From a checkpoint of a small mixture-of-experts model trained on Wikipedia.
Training: a variant of Muon for the experts, 701M tokens, 10703 steps.
Below are experts of layer 5 (counted from 0) of a mixture-of-experts language model. Rows are named router (the router's row for the expert), up (a neuron's input weights, with its number) and show model dimensions 0-191. Each number is 128 + 32 x the weight over its row's rms, rounded and kept within 0 to 255. Numbers have three digits each.
Before each expert's rows: "gets" lists some tokens that make up at least twice as much of what it gets as of all text. This comes from a sample of Wikipedia text that the model never trained on. Tokens count by the router's weight.

# expert 12
gets: ")", "\n", " the", " in the", ";", ","
router:146084082082086104129134157154109144110132080136127181156139089124129127109132133129165139119116176104096112115122153160106255152213131124161137092122117111158118164161103084117181108123136145158110163126186061109104121093063181117096105185144100153128117123096156135157158120095157101176238109105130118142082135125159084154111066186170145144144072121109146126092119150113159087146128111164083108112116131162118154141101120187131138147088079140107108116098117127150078098116123139133116160148114197116154113141141148086230152151151123120063139120123092100153122122107094143173
up0:089121153164190108122143152176152128164136122159138076190119162108154144137152150134146143127149149136136153124144139104107153122126120166147158150146084078178078132055120082130078097075107137169106094146144143129117141139098137176121180080084141112147174143139181115120199121126097174073151173117186124127181103118158115109043126158120092192177122099153121128097088100159114062061117123147086071086168105151144148123148116113138062156103125107124136110136123109169162126122195150099191087113123123161119120094109052075161105135155150093095086149059158058126105169154141141149
up1:108142104072083154113105121105118099157139123099134176127103119126252073105159149108155149172163128159144143159115087072121174115187132118139176097104104158108165172166127071059137123138083136147124113156169133105153143160095128083126142185081047074093092109116153156132159153124134123132103069158158137115072101068101170119150128104154115139156151123124109171084098102167222119114141144140152133141171118085135076154118125157065181089133123179095176127123155103129160130162142118114134122193124068111088082203130137134160083123168126132098118132152159135128147177147126142098
up2:096146149089051128114115149069140123118150081161098147123116147185164143152100123119164125094150082106080158177154115124183127105146181183190213162139142103159089140122155126153185109181121175145151140064155081177113112157174100159080168085063149091125128129094115157116135128097142104114113109143146090164142069128118080132151100168166085151133090162172152138142159116155100147144106085126107185162124100130157083172088055140120124096146130153091156054109152137139130103128168157154038135177111150130105104086124134137100145115167098088169065141098140117106143119144180092117
up3:153144238116110113067147121102127079181083134108127140118129140092148154182071126084177139148086163173131112145127095082092198142112091106138131124110106131107131138123127165123091162133120212165108100147119132048163164103112114150146079164123144093182118164162134132132115161170143108117163190091114178040097093110146136152154107180131145169114129067138132132089088134152109136148136119137137027076102141082154155107112114164153095141127134138061124121140118088148088094153099147098124090139097132060154133129139126148141181169184126115122137103158171082192101145093138149098
up4:111127137127128148167134130126190109079157062132121108080155130167148132139125120109084072118117097135094140153164123132090180144160119148151073079172126146098113113152117106207153147130062114112127133117189089126167156107108183111118113137136135153139159133126164157137105055109141107194146079136103136114116109160226113121127094135140177183144060160131100144044177124156110101139172094156083143155082138134165147119173142137167069172046062137095153067117140196136121097137094125164186174080131106120137161092125132124160133153113179091128099115159153123086136076166126128135
up5:100119116117117094126113091183104185168108154106132114097079108108149214126143145134111093114127125090143048192112129092176217134149152123148129124110113130121181121172133103136095119122080142071105104155178086146116149065140105096083069149145086169140141120110139155064154145157118144087120119183155175150127137163087120170155146153141115170163186137103100151090126139124136075097131135143142134163101127097103199128152119130116069154109058113156175116119099117071116161179075102162146130140163161169084075142146135138133138147144136081125093093136160100161070150027120174142
up6:160144153129079171114119141161167108109120090130098138139142151119158130167101213147153159070137091083154111115073182067144125096168113102122116149135166118051111085073147105089107140105103165081106125155170138075115131143130126090125127115092185137199098150107094159160074152140168124160141211079092151099093151173138117118141127169203133142121092076093126140141118156078134133129116181199110098053154157165150105191109110161109118160148095083141216117094153149119112119143137168134092153079154121119134117160126138087162099142124078095150144124108058102122135157113161166110
up7:135135136121175058090129094113066165142061134165089058152133137128132111096171133120182091084112110104128105169109146193136152126093155134081119168185083159154131132140104161113035165139125151152131113156093092098184200146116137142132101157152144112110138079144097133120092109141108106113119127109181180158095059096155110152115169192164126133212185118130202143098106129114133176074139133103138057142118091121108100115102105074132146117070168111149106101137104158179164050136192144154141150119095116158144139090127114149110131093130112113125144176087125148180138121157104141163
up8:167108125071167085137122137198138132172088120103174134111151124123128185066077122119167194112146129131096104076097108134138137125114067138150176092136068068127160192092094129110086134161133150157119144086076102150152084168071115122128097097190152129159135161148161149099138126152085130174168152142184137092152105103139144090083150140110148142142130121152137153112094060183125098109107119051125114152100143157164088112177072094173131127141143200113075171186139121127157148191134115098051127125134095110134163128116149149155129153076145069130137091125142121070149108182099087121
up9:154105107147131127099124138125100126124070099089138123122119135144126133114171105067167155119150075129196159186078162141066145120156175146125115130138148134064122163116151096113140142123172106166165181142178120109143101095115094059068127106188108105104083108126152154193080160080138088169156113098120180122094146137173107141098085148125152170136095123080094147141212108147151163141124091163107145124138133080092136168159096116137146084095110083141129140201188159156098151153040207182138108144119176093160101151143132164146085192127129104131160100138111098176072130136117111106
up10:111078162167109115120117175127135173193126172190165147145112073116082068139165129122138185158113177122127153061093143113183151125145126074114110175121142114149157186080099131143138118173121106130078143121162123082158134152132077137146112146098125156156079194057128152122133112129154122108119130151157158127116134116155062125150111168139155128093151066069130153076126091107130118131065110166149141141117173143144079130111093085151187079142113126056102128086169111186186167070133097135120116107151081095128049073106131094117137053138169085139136175114164152124124121151130165159
up11:099091082134094089148111108114095136111061158182116135135117085105150104195130138170127155156086158067163082098184178122096148131151138116153134112124080082109149155069153059118123141146122095139174157116108151079102112157117062121122115160099151152136175099083233108132139163108068133129146111073144100122147098159170149086146163151127146152129086148168119215150136133121106147137118135146202083108075138128175135122161122147169148059143099153114115199149086133108075126107087167157129155177114131150137170166172161152128155125124110115093107166113142108101038165152129119110
up12:136103060140126126140144115133077127142138124101135141075119112096140092142141116104074135178121186118139123046059093179072131115127118118097080109134133126144109155177138060107083109120119146156170119159154136154163157105194105116099159126201139162173140122055119150130146142131152174190144135101169123115103167179098147124093141086115159104130032163184185142143163188122168084139125085165171136116108124119103155085077142173137147157087132140085167136089110136100096159142114164165094106096095164175178134100133112128107062146090132069108161090096144085147178149152118170142
up13:091125119131130140134146121136101152090157106106186106184106101138146129098125116097156106159128090096157075160156126094092114153145121123108135064094172100161124151150134099112135118076111142120138169099111058134131149132130139170081089109124136133159141165137170172138161101140183159170156133176191163113139116125159106151108141085119148113136182160100163183131129216187104158114073110092172171068088140149132129144142147150121069129141112176148165125094094120137141136143060100142078148224124167129149098080124118125066090025131097088110072138130129121174057079163089150089
up14:106134148132144094152189159162118189150110149074075215118126140128081144118157140144179114127090101114130130077136123100132107099158144100115114084153031098152138148107164149097124213130064155182169148163175122119107072109036107151110115133140134129108103139133144174133131147130135156064062124086172155169193093147150122100073118136131070091193099126165114130124131140113114107104102195164181108094100142184127111121131148133138137134118137164073180078154113115045105098136115089156141108123139133161107111142151124139122095160138153113152073154095131140105039147144128113155
up15:132110137123128128159107114144124138107051151149094120146142080127084088086171127086127180150129146165031113116136114135098164165113115127126111119161127130125140125095146132095061162106160118160074150213146136073129115094130151093157159112152117166140134096082121098095083141123106161092179183148114123097178134125108166094202218107105159167109191123132121068121071097121147150135100070186142094124138130099164105158137141136098162133088114114163118041094164120175094112167118170117091136122114195137079134093138141100157205113089098156136110122148090143146141107180084077154
up16:149162115068190114102137158128138118172099064109103140066146161133143109096151101161134127181171125094132106173136099129105125088107161089135091104121107102149135142134125116183122086138090141165154178156113089160154113120161124131160088159152085092141076176079124112165160149106125102170192126135127148133062175070132084193096122110189173147132125091104155199097153163199110096061114070093136128157111079161072152132066105137094140131127101122166155086121147124146066158160113143079118118127159134168167117109135188137118158107187123058103131080078157112180120120133162131138
up17:133137126116109106102117132125225117125119121106134156084111092080167129100132177182132181138176165125052069162089144159125221147156163154164156117088090142141215130122132107115144086146113174103096063113114136074050198148098153172102120137124116129144176122122112120100075095109127119141180156164129106173105122095153135155147139136131090173137128086142161108097153155071116117086103128093116090114107187129161189144165094082147132155097098164154103111111079176129072084169118133109141107074118165084145160089162150104161124191120145080127111143092131092163122149117152111143
up18:145098074105150134133088165082162101108154156064129122134111119177136156139162150081142171052125143112144083171152137081088141141120108077167124087198116123113144157160132107100051175136116118117162157132101140126140115070118156174128176092130098064137168148120130157079118156072129178162173096112160122083099089171084147133111084105158130173131140121077172180124153104136084102144146084131210137131110131111137071110162138170134143141128180130089133108085085106121109075112123147174088152141122194182098130174150181091125119104105158071166156164115165057146104114110130160085
up19:132124158171131137141082127108161161109151099148091107151067151165107141111120123162170146110102177093166135101148125133172119147194143193141146056138141140151159103149141123175151087131065124153126112092114138060110170144164147042079156121160141137130172129149136105108084153087145113112164124134134104150094140128169130135093077080154051088084135121131110126110096152166070068113131120169186152099112125143102147137118137102099157103129097238106147107076111210124107066177116163125168098142126166125075113104155105150152166085092098110135164080112113092129171077125130092195
up20:111132111140070170127147142163099086094143095143162135100153136109119191093128182115102154167111142068113155083085122167186131169174071109147132143157157130150106171157119166165104131119080112133101129184103149150139127122108087107127091082120129174159180166173177094101105086132157136134095112112090126091078173140138140140065131183144093165112137067148143104112127145215120085134186083172115111093086133122144097126044081071104074086100100146118121156099129188134078139132155168136153127127130129069193161123201153163113099181109143077088173120128107125152166139141110128147
up21:115161112126167127148152124125149135209140081195162195124138143144115150101127127128159099114115085066122132132172138136152131078164152100084137168150162086094109125078152121114236101096183094123112133144134154116133129140156157106121127117112098148115129174113136130116136120089133135175132096175054124054128138121129094137106114125150194052090068142131122155051157116115149129142161057118129127090118077177129130162127172136130120125186179145158129121168142115148137063130129128096117147205133197167125141170133124101130183171094145124156069162150080165079166096154088075155
up22:116081067109151124112215185141113080110051130140134156120098163101140144106118113111139148155058113087108172202074121133103137084149142101108116080139152126104075118129118116161133199119121222142124126078138123118110136128159149144091136149098175077163090073114096177165083139133172125170117131156168069176119103153131153128190088163121116156160130152083162111123120121169152169106097050169148142083090118101136099124109101179184121125137088138112122179159146093111075149123157133112086131069157145124161101120124174143131174113093102119084084126178101150106138176159086129107
up23:140171140133095147148138149202114107115152162128161173091115146100111121139103146160152107067159153181138057129145125077149132069120181071149130111116044141127118103145124127174166105104084124110125127149136172162177132146154103123151041106091161119109075098131134151143147133197125115102150089055143170181108097096073084120122124141178116130078173106081088112074131137134100145157109135104174087150147159138079111139126157094188171085131116173114147165171090154062125077075145141133178075161117186168071151142131129155090121122177119134158122147140144120143096150149088139069
up24:121132131104127121119186163129084072078147142131139167150146108162117120131136098139105153069072096111047110129150096088126163062153172217127051197131114172084101147150160110155105100126097157197128161154186101121115144119096177094155128124105110170149201180137093150129146091110136164132120121122111089102150108131088108140139082186114146160178099122146152132055146097091087102127152100114157152131121079165151170103095150139130100116128095103145111106136149112083135145109091111175177172176122109136111113201083108121165146111167133206144106098151094106184118093139120114197
up25:141190102097121121174091109119090163150129083124139210117100154095143121147130184082143123126091131142134164135164083169132188150111144083064182143095114138082080132135120151142124123100133163193121168142184108118124150117137120142147162126130082091137115162078165076110111064103137159134186100113108094133072112153136117139145180074137183138118123113100109166147202170113134120141143101103082114082110140106092124095114113137082053122116080162144121163102095189134098214148112117139165100171156176114131158088148144127128141165187091090127123101063160136144074122041152140165
up26:136096090115065137141183128114048143152126114097135203149188092099125136115132113076125080175172161149128097119139155076102175132117121145098130127184147119174132173134174189107141094172109107207149071115101174094131157088116093136093186088103088098120169100192080130110158110092119087095233105174171138116158127059105158121125108190098158119089136123092180109118080158151144116139107145112125092093112092115141110139131149117160158158110154079165146105127097157162128048124111149137161101105125174139115132164144095111171129178128122105134151102161150094147126122178091098136
up27:166084091152136093137125108136155109124132113104208165146113087097132093110095159145091100119161127046132159087140127125117160125137153110131144138143144111092125161063161138144088118199108137130111174132136117149139155141157126096135095116105042153167164170168121192148109129126129133133115101102101116129125134104110075111091129072135122176110142101078144155147112208100062079144177091094100088172137115166148141140187102092157151161094126102148138138101130148126083187110127136076045049079118131147128144102111133112159143134200179159143088173097120110180153229080162112134
up28:087104076140152084111077168106128174131073107084125095108079116149140106144106142144167146108138149117124097150119163132114169141136113114145118096146106103169144110099102123116021078194147140171126162128099081166072091120095139134115075157134119154098109124173143168206131131072150040110147145106180167178146150148103209135111139162186133132157108122140210145103159183142129129178153056106086108106122120209111122075140122151129085188108089108113166141118127140134057135123155119091075128109145075134160148133128109125120140174127097127063135171123157135092162114100116133121
up29:126123154177138141132151121195126101103124090119083146188099129144123174125162163088097092105116128084156143098115111134175161111233119096094119127144117120166101134102176136162133115098131125159111095088141043127065143113134128157101193159158160150128146113153081064109121087068133166095149110072092145073061137108112135139106115197130100163155125182149159132099129123147187152125144153188076096147105117096149122077099148144146103120076095166093110181078143149106125122123127170162120197185091163125095171160153121117194059146105131112153144091127104140140112085075096136152
up30:136106046128140121168136109120081226136151118159082197142105177114172129095071167181133099159169132158102128125090116032160130066087156169084147117151180176128132156116067083111144115151176148105138150119127118146121103118156091161102129138143144121095106092163144128145105114129075100121088111138189160120111168157103147118117139144105133096154168107173157165113148163135152129150125080158113114061107074153117120153114125147093127097157130080140157168121122130092203131156133119129149107157076189136138128097129121140109067125137095146136201079144022144135139062114164156120
up31:145125118139132118177108102143135160113152129183128172120105111139135116107126185104169153110095144033117117084069144171179080120082153162106157096173129132098183118026114106109106081151131121186120128162171150091110183180154116156153153144114123117141093195116106101111090097103159151095106120119082132141168174180147063112163075093157101120196111131139163109104067179160171108157062135098157060092161137187174114080076118130137102156120109163115160130120114124171110159138100168103138121118153125124140113134101109123129100124207080170116127149114128155171156103073111101123
up32:113138101087101153144070130102123130199125181107123146146059097116155098135120128149077182098159166122127156088110133113170203088170112140160106067075185111182144149118098100121114119077120079141074094100186093103135110119089096166127121129171131173136133131162129091148090154169160121153177067187158173173074189108117182137110126182176138178113101189177135144102088132189132114118110127164174090072134103111147119126098138111076120123170152098158148112165115149140184119121085092159083109093138109070120094139096171119118147083119101093192115111116145128110094124110099132144
up33:157103096124154139134144125189178176140160056095111159088134147122130123098122186110137087091141142132118100109155161097172134187182135123139078177161176160161062099165139114154146183163122104115113160156118115107078190148098123085091131167111141156079156087117140116138077165077120074145135137149151142136073154104092109152139122172154086123081100114107116117090053171123139170114112157110115107145079146163087149116101053075152038110164068111104163120142100133099162144167104160114129094165134143160135109156155171178177146129107100142154148178076132122147084109097163185169
up34:124114079038082046141106110125125129066075146086096106132153113089136086122157106116141164098170125121121078097086141147106183142228118147161138138129166117196157062138210101088172155132150155147146120099139148158124162112128150116153101146179137163139096126148086156162155166101176131098113083152094122188108094097175112137079151113074097176143143135121151143134086125150066123147155089128101108161156146142086126144130129111152168137099097088150166140134103117155107171143153106088128151124091190147158186134127111174189115147077094155144070116151144099152118192154083101151